{"router_score": "sigmoid", "normalize_top_k": true, "routed_scale": 2.83, "norm_eps": 1e-06, "optimizer": "soap_variant", "learning_rate": 0.0014, "max_seq_len": 512}
Below are experts of layer 2 (counted from 0) of a mixture-of-experts language model. Rows are named up (a neuron's input weights, with its number), down (a neuron's output weights, with its number) and show model dimensions 576-639. Each number is 500 + 50 x the weight over its row's rms, rounded and kept within 0 to 999. Numbers have three digits each.
Before each expert's rows: "comes before" lists some tokens at least twice as common just after its tokens as in all text; "gets" lists some tokens that make up at least twice as much of what it gets as of all text. This comes from a sample of Wikipedia text that the model never trained on. Tokens count by the router's weight.

# expert 20
comes before: " the", " to", "ing", "ed", " a", " be"
gets: " to", "ing", "ed", " from", " the", " not"
up0:541556482525601479556587519558534464457502456519493452401460589507551506534502507461478487487474487466503380462555637453485567513579546595472554444541523474462420501467552515428534523439521437
down0:462491473531527426563533582520565531477474543526486517484467520474460605489439376468509508446533552374486510475530479463568491605497514510495551588545471477489461540435631464562454483501489451
up1:508465529563539543587522490541503505487464489529603503514558510567515558426516593531463499575478496531491528463386561526520530519502457488449409403530509464433421413473453506496423511516506518
down1:587541499511621501488471538456549459579573511448492583514521487524484499455521533483487512512426495501595531433518442532550519483532509506479482543520441521537544504442449553497576455561452511
up2:432515500504540510532630466493585535501505505546525474403499487480568574519482500485492495558549434493458476504571445604493442526498497522493447467480437503553517509556497513535526529521592625
down2:526485538460520540575461428524606455491370432453515476512468534540606488520574427539538506476482504549386401536459421446461452561536435404508502469496456484561565450498494587580544526396474502
up3:468485556473604489464496488520407502440541455451579440513559458511598611439510516513460444534497486454474551518597557440501460452590493625510459514576499434418565534459448466447605464491429466
down3:476521395548471497486432580473470453468459596537460446477533536511479538493534531426446500433572514444494503435555591517484485505487438457535556544481483525581481494439542549438528506547454517
up4:573520461499514439435522439525529451442525479479555533532614445563501481434520516547597571525540616436592532415433440499494571508421455541348585530494626516526493533463543396518546492530471515
down4:471411579472444547423512487520458524482526508483520502402532564501472489565478569377477503486577630566497473424492466503562458524525390536467502586542604584425493568476462509532618445523543493
up5:601629552488498529525564519475449391476473551436567457544472450455428496423533480496432519627500561502536538483448415469498523498502503428473515566493470494588510473469487515564484540473509504
down5:435487449456575534545455583507455523563493516485490444457547566494496495490560473484529501524479460468531638513509566535521554419508543493438521398627517565507474535467595566406499461478527495
up6:458436563377472489583495504489471524440509536434556432431440459448543504528540542424476608506451539527422526510497535434472460353449531558538473513525472553509544465498543516527549456374547499
down6:502539475518463510478551531485503521574519473515505552524518569434463507442478430402482527543451504536442498431593567538495470422352523552532574573459490584474513544538504508555546465462462501
up7:475509545409568479515566510477497478452489516491463414378508471490526531454500465567556540478516453488615413491636544499475492523435505507548348551451510570510569508445509477464520468575450470
down7:463581422471530465396430535498501494495503498416493513510566439452498560614454490551531491500480443460523475578470519547506552477404491469470530427609523437446489557505552478512465582517639491
up8:492593471567488528488599517511498475460562464439500524372461557527514466446478508534429652466504475542513473558559440600492492463469558466493425480480502463523523521485443525485478606552536606
down8:475515562524462523469500529549381475517484483501478450632527481592485473493546410542525476453468490475489472494468448525506506534531468501467463382565565448460476490492458387500466504449479566
up9:516502421485531497624540535512452519557491514464573501658489425536565479496468427471438422584475492441517513409494436554468464490443580417531579462497397496472481541506514522489500509508480425
down9:579547530422543518418361522500464474668444545487440465549492500488433445475440429511552494425466426441447542514447477514476520448452540560530592491435500424483404552444556493402603524489437525
up10:496477529504503568580512443541400556496565461443461430524484483492527510514508461495440562511493540446488510496456483514579451456516388507503538475481544493395469467547493570549480427474515664
down10:498548540482561510447513473454530480395456445585502485483496558385458488516461535468471607549479458482420499480522570434536448500540492510496479451473443502480490498440519504441489490494409480
up11:511455517476488492468577510442570452470549458460511449496554447559539446538429523522467517471465499566499556434458443514472601517387489455572530558502573594494582612573515492436476432455541479
down11:574526500541508445473428576526467489639518506540475388416508436469544412436581491501450502573526529483474585496417527514541533473525440473463482518469476519520586525578471477475504507565487471
up12:527468554412528502435554437504458478496571527427589458567516527501426618482589462543546445521487495474433500467419594555452481542452591555529504530430544480419517482511527526537515522559596443
down12:424415502488532511558515495449506503495569514448561521509487464539472562504496469503588448471559392501542484555491448554485484517506574484573557362378497574508603407424500546474521547562412486
up13:509501576542575563546496565461568523555432366475546488508459485551542476531503459488561446579505474482495422512512566487475441597443529487524454437478528510499489523513531490526481591583496404
down13:575536536484501579533532459405492524555518495433501485530491503444512528549603394486440565521586486441541415464601440543481459547489495394468545476581544511440526469443512446561511520494508491
up14:623566554446501446586454475407525502460565444489587385473542488476506519473443564461524563522529468543489566551571565542496483572454504436543517505508488529489540594417476477464535497522413459
down14:498414379510541538561535508431427494525461463530531527467478513480414490544399499564449504405590522585577472497560496512517528483545515510540346477517475429475495378475445490449461475509521519
up15:458557545465541443535473459494468541571508586548429500499496496469555546521517624404477594535507491461517475582424462423434549435534604424439432587440444579492552425493579547531517545506424505
down15:458475511521461456546557363557508525511394543426514544559455583459514529368443408554467394511507595447399628493493465414604513548519529441483530452558480458478490486442536486517461481505425464
up16:466442464491483466399582515494509528485591480495446445439544490503545503523500558479461495534405528567471435492541520495426485517464430496482503457512492438488497453524516496424459548546537499
down16:538502570447499502519527497526441441531467516508489522541503533548444503529491498453554503449529528548535478512569521521531449460468605497428404484511483471528559502503487469503418542478499522
up17:509556467435541539473507592477532631538459554485434446487602534457484598595541578527427512467462513567499518418481511531392504486483488449451564481490517472519482465379452530506503561504563550
down17:513485533499495638603467498489395460509527527515390465459540577536519557484463471497411512530587450476375520474457459402490502485471459526598438544462558542503520411470534515431547530522429545
up18:427540498595540478531508522527601478465504458454526456558441495522528487508501495485508530434466490441507472481518611440532550382444505507486444544551471499576475494607522431538525547549518398
down18:456581484486503500499579527499478535534583519457512558563449481582509512528491517488579483518436489569401549511546549429554550498548564522557519553512498448575491501474441511504522471562558474
up19:462484515479503502486546483500405574518563449494567476457485460453494477493459522562473481612448545524450544576489471489444443490481573628413500591516415496477483539593514519450540560424453496
down19:601537499464569515653584504465441512529488555534554508477516544456462445475470469565429535472501425572467586421483445491427456521482533579473507426463504514583453493543432586456585519512459474
up20:528522504482592542507534506520418487481517541434539433524553484503509620586615544532425576519473533435563429526439482541459476568584536477463426476515502554481520499524475560461537632455555419
down20:548462546534549471473561600457515470576580499521460494564599432541427642475520533547490457547467484517624536522603623524512503570480495443507475537580509532490504516416471484462523547520505507
up21:467584536525547455510621529470532505426591548532463472444609449535506494570490514484456564553517489513546514399506451558518562592558510447508429421527517417539506570483560463388540416565567563
down21:552538489548512566487481481550483522499575507536459526473509458523456505482479464509603442484586492555460494422492545487456489534548504586447413539561537478496549452531437539432526479514525494
up22:486488604508469522470528566433492473385496496540537474482500453473610513449549585471420510485461472482463569476478517435501446482433567556449471492569471424534433470416446553440518385551629519
down22:541436478515532545527494549552567552438510455494527517422492461520445448594435453574443456532502517449573493513483474457450547445498475501515548465517533489502568468508463432426578558498496473
up23:500543475488476602497584494617421490469532526534572473451474419511432611497537519458559543484497479503527537501507481485540466562560509417523514499496455471581514512485466408493403565544499506
down23:467534480402466512562534492527423533523495540572504483425552469522546504574419453502554396464462491454454479581469515530515512420500457455467515464501479559580449454558448484440503535519484579
up24:468481425455524504555574478527588433508460579546595464493534413570539476533474509446461580470487417462468416448541546441520511472514499525470543514457531596539454459432448448505469466461450549
down24:537352438489463480436539511519500494486523527564508515436496538518532513569484504521507612406523484495497510497501534464584494562442433489550578562549503486505614533509504520459521529573448566
up25:481483462489478588479497471531504470485489500548523548449352425550523463577511489417526468515470454536520506534459550501540426560592484517529546466519451471453464462556577439474401551521531508
down25:427481417518466533489416435451503518583395470447412561511441471393598551565459470591456441557495549562471396583455416543481537462461537580520501459468531509534512627534491471511534489583494477
up26:411543459533497508428527475490510535483522424505514461491568533548547434525506535455448490536369510537462503496558480564542520519462455519463488586428459410481476513484452599433520483546469625
down26:589528488549488479440523478448551459481515462518554508521425497476515377493490492494549503523462457435448533489429544486487581434554595544488374402491566498540402577523549531515503456482495470
up27:467484477447436513521452524600518410510562513439520504546508399531540531502533485483534458576445463512437461420466540487514550502482538495480610456483483401399510518470485471491403552588553509
down27:451576506405566527563585515491487556556509520538521493511449557502517564557381391469521508464497426529444477575517501462398539479545488420490533447542500453479505523434527438452472495469466536
up28:543478418520524536539516473610398496441541525594496518518593432446527470489444509522528471519595567465525384473412515536561466523515543509445542553492433507513566548468452461481496566494579528
down28:569480403452492544550587516537551534461571579476492535466610513432519460592488426510516561487556484458477504469496482440569488567575508479498523390443579517535450544451497512429545608410548524
up29:490527552470530521489587583450445547534641485487555500523524516482510485512451542482410447434443392408438521536463556564529489520558541454523467529450480469453502502523474511423454529563531564
down29:451561547590447659468529526491530513427446569501511436566519574508546555496413466477462503514485494498481436525471517524655452559550430517494503474542558464489529484556509383534466528390411537
up30:562542403490482499498487406575524484467531428481459405476543501527487533461448534526553575540526490565538479540360432487458545544476467408516497661493576526413521530489536477489477575455506485
down30:613427551476574476534455491511391479422409444451576538527480484463604426509639402443529505531484542478518407414501506427528453462492460607565474438554435482486558444475537464557537483531560542
up31:411449401427484487453567450399476515488508587493536432565536498532446499571495547506584601561468568506439437523534558381536491483499491499467496563534534432446423510514552501491466493500536554
down31:459468457443513459485468528433459512548528563533548492627500451485538525424443598369478552524457530480463391632457488446522508604512492437491437613533531545525537558480446500502369536524577476
up32:467515494526474526602500394478490579445608454472575480550482472513466622506442512377545503446433486374502539468499578490486459508585529513449564509510508597443468537483462439488444518586464401
down32:518514422571466586474469535513497405523398506435510531561526505542585537512510451528462412422411397518480512402493509450483555430498536443544532529510557505539482568479445403468518589522551557
up33:462440550486535434559606515471435486548504462537524407496539451447543531495497482521492508408497466470467549531591558511447500503436460558574564538513400478537486527531509519388527558579409492
down33:388513590511468537492516491468494556463502462498469496570468511483523488588590548477632534481480455452487516475455430523624518525529452609462532545586467456436503557577491481523655630497382418
up34:492395453482606559472496508464518541484426470491499542458421537540516488552506526531542533517527466569527487540529542559472453571585509477503472516437530464419461527431571523463380605449536477
down34:549562548513442529524512474460483477516517549514529512462498575511468447430545502493538487501425558412538435469460454463495546545541479520442515446521503542509532498540434464553542398516543525
up35:459524457454519523429486386573443507529511548394522435458484476497520563528498488469511394572476472450412457549452504479539477577464535443543499507474546509614411579563475505492492422579555452
down35:572492485544454401438462437544551536578530502506499488535501517598415524585450598478553402541476516471507459565544532509519561578505466487485425501439625564512438517488509464439446544480474505
up36:481462394501564541524551503578466375495513563543507481467477444547477584497559421471497488506428492516499512440430407405520490529526460463600513513524522506516521468591486516481532475522556564
down36:551522460458495525514532464507472518486540524593486538448495496593510528549453428505496563540434573456593545510507534526554504377578426519548472461522577583497529449514487567557490563496461545
up37:446450485438530528497553531498507557489501504507567438466475461517528539490582498553418559491514442505529430486493519537495452542447518533533552505365557505516468478525502429407494487456582521
down37:450454566603491556494493539480492492592527526553448522454507480368533532463537434470480535558524450424507486495456451439492517400372461401514525467528485509482433521510560487508577472415502583
up38:424586470454521429503499505532453526561497572497560359494550477539586497526535506541543448491512411576567551379471513444449465498456528433527470585554546466481609390478460524491498497583395540
down38:462427539478438469571431466515500588506515448485480459513468459532491490528489479485494483436497503532488467606505480547438481506535530645480476498569461579501427485456474439443497437556544491
up39:417386501504537434451554509587539431520542550446496491472499541501487599462591495400383565473551351540471456516528567541479530463519443504483506529503425490577516490473591520503528546529546506
down39:487411532479504435462490527523405481436525487467469516534512475512473501456501546398536618539560494491507525456454460488517555556463421440415483495548440550491571507529556551519476550437529452
up40:476455526510486372510440612541561430497509549550486506543560487450450471506557459481613572504413535552438504466589484437481534475370485502428572497549486421560404532480486477521503531506544521
down40:554630447527454589549468563363531499523527504506484511421529394512537411474523391441414566418498526439497537499443495526424499493476516491544616529515571496599522539480436453481450509523481528
up41:485567485484455521493455518540562551480623480456562461501544543487437493512510522457487543490541460471531411493565597564471598559501599535574520497472589527509608501405483491393432567584450531
down41:374443526495557540459510488493415500519609487458496457433463552556509467525454493533497483578442533614482451463467511450442491479442592514414500430454363526556459447538438504520654541537517503
up42:549566571538561586518474504536447448552489503524533377492422436412485492409570592428434546546413449515468513509452560398523525445490543483489494466514497580516532473491412508479485543588509464
down42:412446485564434499569511553551512551444581459520540437552432423499509490478461556450555509491486469492471495489503486478518448477487459479515432438575466524553504488473505459550531475508527394
up43:501537513566529565493560495499475478500561545441458447447510620513503633566506572577572608532444497532474605524597460569553432471557474612506538480465418522398530604472393493582610507491441439
down43:530558521393389516535531620441473464470523440479517534505589529580528498438559567535456475561536460391557506455525439536440547513438498508481644514410407503516562560504520543525511435553534471
up44:539582496547586521458483503535477462406530542492504435516509482567537633481471490559521475551444432517576450439520528495496503558512469468513530484553483619454491559556502509452381517441539557
down44:480541474467474544476505478497485522476600619593494533455390372517426520456539463502432493440516559438510472485570405553542525482556515478565529561505505511521453490470418445556492451575494540
up45:506493557522582576461576465589571516533494463455561510487528451559448459525534508553558624472491395426566506546421560467457474596539585425485549467491490576540519493385436521394564546450517602
down45:520582444598406575478478499492472531435548559493456563551525481557580554503436523509556554443464457598495493401458499533470470476477499478532496472455476517456458455445593576462518505488549436
up46:449492510547459505484538480580547547471517590507494475427533524525701505486516481443474471571507460469516488532541485581490417438495485547492479566564520503513464566496521535371432452483566459
down46:516540497456422489460492428480571480513435534426503498533534387482518436428541477485460414562498464502590551487512428577450592505427524522480591506642612598486441518486378557463527405430450444
up47:527515413557490624576571568560538520567547560565442446482488430558512634591548601501443550509527504387373414544484542531534517523614483538514451556503485526448567511558492489503503499559600473
down47:474526417488513427498469432464482496387470437492530489410524483519504442455503455513423453488507519459567437593512531452498507510538448567549425527452568476501494527557520481526525445560407433
up48:472513432592491517476457480532555451483455484535514537545573469498537500496563554562468476488462454464584528586509394456534435460440484540458600470434566451369591523619469401486516586444518492
down48:479440526535510485599556486549549504532562489515462518592464473567550484440537585514512517503515459540505488550513493551454446557437503550511387432576546470404483428483431552560467536514507419